Experts of a small language model: vocabulary 8192, 17.4M parameters.
Below are experts of layer 4 (counted from 0) of a mixture-of-experts language model. Rows are named router (the router's row for the expert), down (a neuron's output weights, with its number) and show model dimensions 0-127. Each number is 128 + 24 x the weight over its row's rms, rounded and kept within 0 to 255.
After each expert's rows: a language model's description of what the expert responds to. This comes from a sample of Wikipedia text that the model never trained on.

# expert 22
router [ 91 151  96 159 152 156  88 134 120 158 102 155 110  92 153 114 104 110 102 115 132  92 104 164 177 104 154 105 109 152 135 106 156 104 123 159 104 108 150 155 100 149 111 157 170 117 107 160 142 108 146 153  99 152 156  92 146 118 112 148 105 153 164 139 148 152 138 102 147 153 154 164 153 157 140 104 108 128 109 145 146 173 106 107 158 150 106 142 155 110 154 103 148 157 159 150 155 121 163 143 160 113 132 130 145 116 101 150 150 115 100 163 153 117 104 141 165 136 147 104 104 144 113 115 105 145 113 112]
down0 [124  90 120 118 146  85 123  85  99 136 124 136 103  83 138 143 127 105 112 106 186 118 115 103 115  96 143 120 114 135 143 139 133 117 137 186 163 152 125 137  96 127 114 154 152 158 115 129 126 167 152 122 148  81 116 135 152 124 122 116 157 153 156  99 117 158 132 152 123 110 148 145  89 129 156 131 119 132 121 103 119 127 156 136 140 110 107 194 173 120 104 166 118 126 133 168 159  88 133 119 144 139 140 123 121  99 153 161 140  89 152 128  98 145 162 115 115 151 119 199 131 104  86 135 139 157 149 152]
What it handles: Of and quantifiers. The word of after nouns and quantifiers like some, many, little, plus inner pieces such as c in scrubbing and numbers in stat tables.

# expert 1
router [ 95 158  99 155 156 164 105 144 128 158  97 138 106  98 155 117 103 106  94 129 131  99 101 136 149 100 151 106 107 151 116  99 151 100 136 149 103 101 154 159 103 164 103 149 136 115 103 155 152 107 152 152 105 153 147  98 138 126 108 147 105 158 148 142 130 153 144  92 155 160 153 161 145 154 142  96 117 136 100 155 156 163  99  96 151 152  99 143 153 110 155  96 155 151 142 150 156 116 151 150 140 105 110 137 159 129 104 159 150 105 105 168 155 108 108 141 156 159 153 105 103 150 104 101  98 156 133 109]
down1 [101 152 145 118 169 129 104 110 118 159 112 143 116 118 103 130 125 125 127 153 116 110 110 132 147 170 119 151 155 131 140 142 123 139  97 143 134 133 114  98  67 123 176 118 138 132 129 142 113 111 141 165 144 166 138 161 114 133 129 113 118 148 149 102 125 149 147  75 123 100 112 136  93  94 104 107  63 103 115  87 105 110 109 103 127 121 130 151 157 145 165 116  86 141 123 179 103 139 120 132 137 122 152 136 176 132 159 156 139 126 158 128 128 132 105 129  38 147 149  97 132 120 130 121  69 143 119 112]
What it handles: Table cells and name endings. Digits and pipes inside tables of results, votes and sports stats, plus final syllables of foreign names, e.g. Dimanta, vita, Vallabha.

# expert 15
router [103 154 118 150 151 154 100 146 135 155  95 146 112  97 153 117 105 102 100 116 137  97 102 153 136  97 148 101 117 154 117 109 151 103 123 151 102 107 155 153 104 150  97 152 153 107 108 155 156 104 161 154 106 152 148 106 149 125 102 146 103 153 152 144 151 151 140  93 159 157 160 161 153 163 143 101 120 130 104 154 165 155  97 101 152 159 101 138 157 107 152 100 152 159 152 153 148 109 155 140 149 109  98 143 156 110 111 163 160 108 106 158 150 106 110 155 161 157 153 102 101 152 106 110 107 155 118 108]
down0 [172 113 134 100 144 112 167  86 107 132 169 147 135 152 142 140 153 108 154 102 110 141 113 172 101 154 144 107  84 142 161 109 118 116 130 118 165 135 130  73 120 135 129 157 105 136 131 166 134  81 106 135 132 123 112 176 150 112 143 133 160 120 108 124  98 116 127 122 116 106 107 106 123 151 143 122 115 107 147 127 148 115 164 160  91 126 164 118 184 133 138 162 141 112 108 141 129 105 156 103 144 135 123 127 101 148 154 159  95 164 115 138 106 122 137 100  83  59  89 133  81 145 120 158 124 121 153 121]
What it handles: Places and nationalities. Country, region and nationality words and their pieces: United States, African Americans, East Riding, Japanese, California, Europe, public.

# expert 60
router [112 165 119 151 150 159 107 145 139 158  97 158 110  93 153 113  97 107 100 112 148 102 104 140 123 102 146 107 107 156  91 110 153  95 133 155  98 108 148 151 107 154 106 150 140 127 101 152 158 105 149 157 102 148 152 103 146 131 103 156 104 156 155 143 127 156 133 107 156 153 151 158 148 154 142  97 126 127  95 153 168 160 100  99 155 162 102 143 160 114 149 101 158 155 140 150 152 116 149 155 142 117 101 139 153  91 111 159 164 110 107 160 145 105 107 148 170 150 154 103 102 150 106 115 101 158 135 108]
down0 [167 154  95 129  83 123 117 150 145 174 128 155  82 135 134 152 114 129 118 133 138 107  81 112  87 138 138 102 121 137 143 162 138 104  93 140 122 156 140 174 122 100  77 142 132  92  95 106 182  86 140 124 105 122 122 116 120 146 118 167  98 127 147 170 117 145 122 113 124 143 148 111 179 123 139 104 115 113  94  89 135 114  99 134 117 151  72 127 129 159 101 109 156 138 115 155  92 137 144 129 129 125 103 106 127 118 158 111 174 125 143 148 130 144 143 113 155 149 191 118 111 144 112  93 125 142 147 114]
What it handles: Proper name words. First names and place words in proper nouns, such as Diego, John, Mike, Chicago, Syria, Mexico, often in sports rosters and tables.

# expert 13
router [108 151 105 149 143 152 106 152 132 160 103 141 107 100 153 113  96 110  93 110 133  94 109 132 138 106 151 101 115 154 115 100 147 100 135 153  99 104 158 160 106 157 104 148 156 134 123 148 157 110 167 154 102 155 140 105 145 143 106 150 110 150 147 152 162 153 130  92 159 160 152 150 156 164 145  98 113 134  89 153 164 177 105 101 149 146 102 159 154 103 154 101 155 151 160 149 151 115 154 151 148 104 110 145 149 118 111 154 151 104 106 158 156 118 111 154 158 161 145 104 103 156 108 110  99 154 121 108]
down0 [104 146 136  94 131 132 134 169 184 121 107 154 128  88  94 110 129 141 113 120 100 145 161  95 155 161  93 106 150  82 124 170 115 150 111  96 139 124 139 139 120 150 125 118 127 146 152 107 108 129 147 113 108 105  88 142 110 164 149 111 143 174 131 174 104 142 147  87 120 114 133 126 118 131  98 132  88 131  94 129 140 112 106 148 162 164  81 149 105 123 162 139 166 131 140  86 104 149 170 117 191 126 151 162 100 163 120 155 116 144 108  98 154 106 129 155 119 153 155 110 125 135 140 110 127 138 116 115]
What it handles: Counting and table separators. The word "of" after numbers (one of, three of, four out of five), plus colons, pipes, periods and ordinal "th" in tables and lists.

# expert 43
router [113 144  77 156 150 160 115 136 113 169 108 151 122 114 147 123 112 119 111 116 143 100  90 126 169 107 153  92 120 148 142 113 136 100 161 153 101 109 163 144 118 147 117 139 161  95 110 148 154 104 172 145 115 156 142 115 115 148 100 149  94 146 155 110 154 161 130 107 143 157 140 168 152 146 139  97 136 101 111 162 145 151 111  76 150 147 108 144 156 104 162 100 165 146 159 139 153 128 145 154 147 114  97 146 144 150 120 156 167 116 115 174 128 122 115 172 173 142 147  87 109 158 130 107 106 139 106 122]
down3 [145 170 135 101  92 130 134 140 111 116  95 117  82 102 152  99  63 109 163 118 163 167 141 125 172 136 111 128 119  90 132 147 160 113 156  84 128 165 113 139 129 109 112 153  96 124 140 111 149 177 137 180 145 106 119 113 125 136 164 169 116  89 133 167 157 135 136 127 126 163 142 135 144 122 149 133 177 144 110 150 118 110 100 142 110 127 114 121 105 135  85 160 148  93 122 129 156 129 139 138 112 134 134 118 160 115 124 110 149 140 137 164 138 130 101 165 110 164 168 151 104 164 117 142 109 135 131 173]
What it handles: Prepositions opening phrases. Prepositions and clause openers starting a phrase after a comma or period: with, in, an, for, After, Despite, According, While.